{"experts_per_token": 3, "moe_layers": [0, 1, 2, 3, 4, 5, 6, 7, 8, 9], "init_std_router": 0.0204, "lr_router": 0.000585, "num_key_value_heads": 2, "norm_place": "pre", "norm_eps": 1e-05, "beta2": 0.95, "lr_head": 0.00633, "decay_shape": "linear", "max_seq_len": 1024}
Below are experts of layer 7 (counted from 0) of a mixture-of-experts language model. Rows are named router (the router's row for the expert), gate (a neuron's input weights, with its number), up (a neuron's input weights, with its number), down (a neuron's output weights, with its number) and show model dimensions 0-79. Each number is 128 + 32 x the weight over its row's rms, rounded and kept within 0 to 255.
After each expert's rows: "mostly gets" lists some tokens that are sent to it at least half of the time. This comes from a sample of Wikipedia text that the model never trained on.

# expert 54
router [ 97  54 137 157 138 136  83 162  77  97  88  71 131 106 143 176 138  89 138 175 131 145  78  98 129 132 137 147 153 173  66 112  96  98  98 107 182  82 121 103  73 104 139 195 174 115  95 168  87 105  99 171 135 112 126 124 102  86 133 125 160 140  77 123  98 111 137 146 184 133  84 177 140 157 172 139  79 123 144 126]
gate0 [134 100 134  68 108 116  87 123 142 145 107 121 138 122 134 111 112 195 129  99 152  94 122 135 104 157 148 173  89 196 192 208 118 130 158 161 157  64 159 113 126  74 113 115  78  92 117 117 156 102  93 124 115 122 135 148  91 114 135 134 167 173 113  59 132 149  96 105 116  90 141 104 157  73 131 110 117 183 123 107]
up0 [132 101 166 108  95 104 147 125 177 121 171 146 147 135  99 156 164 133 153 111  87 167  95 130  81  39 134 152 115 129  73  98 109 146 142  97  92 145 105 148 104 133 118  79 167 151 164 172 128 133  87 196 102 182 141 102 135 138 162  73 100  79 137 135 113 141  75  99 190 225  91 155 110 142 123  86 119 163 121  80]
down0 [118 123  83  56  98 123 151 107 125 166  95 145 199 133 173 109 138 145 123 154  96 133  94 160 108 125 145  88 135  74 170 178 119 172 152 101 171 113 131 165 159  67 152 176 111 130  78 107 150 175 109  94  80  69 164 157 123  77 117 154 159 177 175 149 148 107 157 110 175 161 135  86 109 171  75 123  77 140  69  62]
mostly gets: "ec", " art", " commun", "ient", " spec", " profess"

# expert 7
router [ 68 172  64 148 183  85 132 162 123  94  95 160 116 107  90  54 190  75 121  97 187  98 138 139 123 149  83  94 133 116 120 132 128 113 129  47 121 123 104 114 137 128 114 167 145 102  97 153  78  96 120 113  92 107 175  84 109 116 114 133 136 168 104 109  74 149 100  73  63 142 107  60 123 137 155 120 151 145 155 154]
gate0 [130  89 154 152 134 131  75  68 160 131  85  90 184 137  86 132 159 123 203 106 144 126 169 148 153 151 173 173 143 122 117 101 137  88 121 130 160  90 134 134  70  87 107 115 113 152 122 149  92 136  97 134 152 140  76 147 133 130 130 162 128 164 167  75 154 113 148 108 134 102 139 100 124  77 102 136 128 129 163 120]
up0 [103  88 111 146 129 103 142 122 189 172 136  96 110 157 112 137 152 129 121  96 155 146 118  82 179 132 160 155 150 133 145 161 134 108 137 141 143 145  89 125 115  33 148 150  94 131 191 116 103 145  71 203 140  96  55 106 133  97 153 142 113 149 136  77 108  81 156 100 140  91 131 111  85  95 127 124 152 121 102  97]
down0 [119  89 132 129 122 189 112  92 183 113 137 130 106 166 134 126 133 195 141  35 133 130 159 140 151 104 146 110 122 148 191  92 146 138 125   0 102 125 126  75 173 149 137  87 188 109 154 163 181 155  83 165 165 117 143 168 141 130 148 108 134 130 129  98 201 106 149 111  84 103  68 166 159 173 157 110 173 109 131 152]
mostly gets: " 3", " 12", " 9", " 22", " 4", " 25"

# expert 1
router [138 129 182 123 154 149 118 118 128 170 107 114  79  95 139  85 113  86 106  87 103 125 219 104 112 149 100  78  81 127 160 112 141 170 151 119 126  69  98 118  69 133 135 139 122 143 148 169 117 101 106 130 193  71 148 129 153 104  98 103  83 143 134 111 135 118 118 158 107 185  84  42 157 112 118 154  34  80  95 167]
gate0 [114 119 126 107 102 147  84 103 115 136 102 105 125 143 162 115 111 104 149 131 106 120 117 126 199 126 102 155  99 148  37 112 141 106 132 134 199 123 161 133  76  87  69 170 117  77  72 122 161 117 150 123 106  76 183 134 170 142 165 133 193 134 150 113 186 174 108 124 152 143 102 141 170 130 158 137 108 127 139  88]
up0 [109 132 126 154 141 131 174 157 177 130 141 148 127  94 105 158 144  87 107 150 147 159 183 117  82 157 134 117 155 110 148 129 131 113 173 111  99 129  65 176 108 171 133 105 186 153 126  89 141 211  57  93 117 168 118 178 137 160 181 131 114 142  90 161  93  82 140 112 131 140  69 142 128 100 200 101 133 138 165 150]
down0 [119 110 145 119 162 100 115  65 158 116  78 139  97 159  58 115 107 112 176 111 116  64 133  91 153 111  71 104 106 111 148 105  95 142 130 154  60  92 134 116 134  79 181 156 125 141 126 100 121  85  83 148 104 141 131 174 150 101 149 132 154 173 148 108 131 215 157 129 112  76  88  91 168 195 142 115 129 137 152 161]
mostly gets: " •", "|", " =", "=", " MPC", "==="

# expert 27
router [124 147 114  75 145  77 105 101  60 130 111 178 162 118 141  87 108 118  83  83 197 117 123  95 144 111 119 179 100 130 153  94 100  94 133  80 167 148 125  99 140 138 189 109 202  95 161 164 114 100 101 121  90 132 185 151 129  87  90 152 144 156 119 119 119 168 147 112 102 110 129 123 165 148 145 105 140 129 164 127]
gate0 [138 111 141 143 168 125  81 122 120 134 157 111 141 174 144 167 122 156 170  82  57 165  90 159 161 123 114 193 136 110 199 135 109  47  85 118 131 132 113  88  99 136  91 104 156 138 125 129 104 149 115 205 106 117 203 149 117 103  89 138 106 142 129 107 137 114  86 113 134 136  90 108 189 123  73 103 156 114 125  86]
up0 [ 86 151 154 174 131 160 103 134  91 144 111 105 176 103 104 135 125 179 157  43 129 198 129 199 173 126 118 150  75  93 141 136 122  96 109  94  98 142 100 130 105  91 149  89 135 108 139 196 144 161 113 118 148 113 147 117 171 113  85 120  60 137 168 155 152 103  97 164 106 195 115 106 156 158 107 118 210 122 111  94]
down0 [111 108  60 149 126 109 167 129 149 128 197 100 126 107 153  96 112 157 109  66 139 134 121 123  92 153  84 142 106  78 163 163 163 118  75 117 189 143 175  95 176 184 167 161 145 139 148 129 147 136 107 182 160 121 144 151 140  73 118  64  81 160 109  58 119  89 147 105  80 133 132 113 122 179  82 105  85 117 122 133]
mostly gets: " million", " population", "000", " house", " 100", " 0"

# expert 25
router [155 145 157 120 160 165 142 185 128 129 107 128 162 104 140 117 140  94 131 116 113  99  91 190 166 191 105 105 110  92 131 148 109 175 160 183 121 139 161 141 177 133  97 137  96 154 115  94 159 148 164 101 170  92 115  73  95 133 126  72 148 156 125 105 122 118 188 114 153 159 204  93 129 125 105 129  78 118 161 114]
gate0 [ 92  92 141 117 117 109 123 161 128 101  94 158 166 132 107 165 101 128  84 111 117  95 157 118  85 153 169 119 135 192 141 144 114 124 121 115 102 118  86  83  75 127 144 173 125 105  89 157 174 166 105 118  73 137 145 158 152 141 127 142  90 129 121 127 119 182 174 121 134 102 157 132 144  88  92 105  69 116 168 130]
up0 [113 125  62  97 123 149 148 135 121 121 102 134  83 152 191 136 119 121  82 158 149 100  57 181 128  98 141  87 145 103 127 122 104 145  82 101 135 105 110 108 205  74 147  93 142 159 168  78  72 100 149 158 148 117 139 146  39 104 120 118 125  89 124  78 111  72 116 141 103 126  84 111 132 123 168 144 165 115  68 139]
down0 [155 129 118 106 105 146 156 135 142 202 134  29 136  80 120  38  87  69 119 132 165 158 157 190  75 108 147 153 127 110 120 128 166 121 142  79 108  67  70  91 179 121 122 141  95 113 132 131 148  94 179 149 156 141 128 164 132 117 105 140 146 123  98 152 178 101 161 145  85 154 184 141  92 178  80 128  97 145 172 114]
mostly gets: " rem", " species", " k", " o", " med", " Ag"

# expert 4
router [174 158 161  60 119 131 127 102 178 128  86 121 164 136 144 132  72 150 116 159 111 132 182 166 103 133 126  81 126 165 129 151 135 123 125 109 149 101 181 105 134 119 167  93 157  95 113 113 145  88  97 141 146 120 203  89 124 110 117 147 153  58 186 143  99  93 108  76 146 181 117 107 173 121 127 163  81  70 118 176]
gate0 [116  84 135 191 169 106 132  90 121 148 104 130 126  99  45  91 119 132 154 104 160 164 150 121 116 162 159  97 116 100 184 112 116  86 146 160 186 153 175 143 159 126 167 132  99 170 141  92 133  94 134 107  91 118  82 151 116 130 119 136 113 146 160 128 136  82 126 143  98 137 112  61 157 123 107 156  91  74 177 142]
up0 [179 142 154 139 172  85  93 114  89 113 122 133 115 108 122 157 135 104 141  81  85 165 144 112 110  85 147 112 156 134 128  94 135 140 170 126 164 148 149 142 119 100 111  89  57  86  40 150 146 139 156 132 134 137 109 141 114 138  84 168 119 132 107 198 146 183 150 155  88 123  87 208 140  95 103 145  71 121 100 107]
down0 [110  99 155 204 120 144 166 159 170  80  87 104 132 128 117 140 132 142  88  95 122 175 113 118 114  77  71 130 138 232 131 101 131 168  88 105  94 126 115 134 147 186 186  95 136 137 139  81 187 193 103  98 157 110 112  72 122 135  81 122 117 146 160 122 122 123 171 109 128 133  95 165 115 173 150 115  84  74 170 172]
mostly gets: "See", "=", ":", " name", "On", "|"

# expert 15
router [114  76 137 176  77 116  88 126 175  92 106 163 128 148  92 142 112 116 142  67 142 184 121 120  77 108 149 107 171 143 116 140 102 128 145 126  84 148 117  73 131 143  75 152 134 189 117 154 114 139 104 166 106 195 146 177 131 123 114 122 119 145 159 118 145 113 131 138 139 114 106 101 124 134 115 157 115 121 166  70]
gate0 [151 107 113 153 169 116 135 116 180  69 150  96 214 183  60 133 142 132 119 191  88  70 114  60  83 116 144  96 115 163 143 112  89 143 126 118 132 107 102  92  96 136 164 156  99 132 145  96 133  85 142 138 105 158 154 169 148 104 122 157 132 207 114 161 102 138 155 161 126  98 103 177 176 102 152 140  96 111 140 124]
up0 [155 179 202 169 116 167 158 136 123  51  86 145 128 113 121 135  86 180 153 110  81  74 157  88 115 156 112  73 159 148  92 125 189 166 203 167 112  88  67 129 125 133 141 145 110 102 144  82 167 137 107 151 135 104 135 186 150  54  82 126 166  75 144 124 194 134 161 130 167 108  94  97 111 119 158  96 163 156 154 119]
down0 [103 123  62 121 157 134 131 131 198 121  86 135 147  98 127 161  88 135 191 144 122 118 112 185 114 131 122 125  83 124  82 183 116 138 176 172 123 101 173 115 146 112 148  87 151 114 118 143 181 123 138 196 110  69  93  80 113 138  87 180 146  67 160 126 173 147 152  87 151 127  97  78 130  76 176 122  61 117 143 129]
mostly gets: "ject", " int", " profess", " ext", "ecut", " requ"

# expert 38
router [ 67  89  96 100 134 114 169 130 170 110 152 122 147 166 125 147 152 105 129 101  96 129 154 166 145 116 108 153 145  68  68 144 207 152  82 230 144 132 166  87 149 131  81 151 161 145 111 132 108 144 163 127 136 130  99 130 102 103 148 141 110 130  69  69 110  97 108 176 130 123 159 101 148 152 150  95 124  91 157 147]
gate0 [140 153 139 107 139 132 160  96 132  97  90 162 161 151 107 151 115 149 100 135 181 157 159  86 130 138 166  92 135 136 136 108 157  90 112 176 130 179 173  63 120 142 144 101 162 120 144  44 185 198 109  73 161 142 105 136 160 151 188 169 103 138 148 137 125 105 153 153  98 152 107 128  51 167  72  91  91  99 139  67]
up0 [127 154 151 105 107 158 114  78 131 106  82 113 172 110  93 154 120 105  76 141 115 159 155 122  95 134 153 117 133  81 154 106 160  69 121 201 101 165 159  78 156  93 109  89 101 136 103  32 189 200 146 134 178 117 133 189 152 122 105 118  63 147 111 141 106  97 178 166  82 147 144 135  22 178  31  91  95  96 108 106]
down0 [160  79 131 100  99 127 164 114 141 156  89 124 130 135 115 155 148 154 173 121 125 144 119 184 166 109 129 157 156 163 218 143  94 129  99 117 152 104 149  87  92 127 135  73 120 158 125  81 168  84 138 144 203 118 161  94  61 129 109 144 181  79 191 120 165 125 145 168 159 121 148 117 116  55  58 176 146 104 123 117]
mostly gets: " San", "rans", "ajor", " Christ", "idd", " Oct"

# expert 46
router [175 168  95 115 170 116  87  84 149  90 167 159 159 111 131 143 138 202 115 171 172 107 128 182  82 118 114 209 115  85 106 134 103 168 152 180 132 116 133 129 133 190  98 140 148 109 166 127 142 101  59 127 174 181 129  68 117 136 108  91 109 138  91  88 149 138 176 137 149 156 146 162  97 119 112  80 109 139 150  99]
gate0 [118 149 133 115 144 117 202 101 162 175 159 151 140 124 127 169 127 137 148 171 183  98 121 139  68  91 119 176 119 105  33 167 161  65 160  86 151 142 206 125 131 129  75 145 118 134 117 148  95 121 116  95  87 137 114 151 132 158 122 105  98 142 139 118 103 125 115 124 149 111 159 143 103 140  59 179 129 131 106 132]
up0 [157 136 147 111 158 142 107  87 128 114  82 128 118 177  51 126 136 178  97 105  82 116 152 126 111 161 122 113 123 124 145 163  97  89 108 144 118 123  68 114 106 148 147 115  96  98 141 110 141 112 115 191 179  56 133 160 126 107 125 126 152  69 132 138 138 103 142 192  72 163 106  90 156 120 161  46 131 162  81  86]
down0 [125 197 209 134  74 138 129 162 126 141 113  92 132 189 132 130  89 102 101 125 120 147 212 116 134 159 121 152 170  72 162 202 129 146 148 155 118 104 107 122 129  80  78 109 125 102 123 132  65 154 124 132  86 109 144 149  84 118 153 165 133 119 137 139 164 144  95 112 144  83 139 137 145 158  99 106 105 105 102  76]
mostly gets: " km", " mi", " ft", " MPC", "″", " JPL"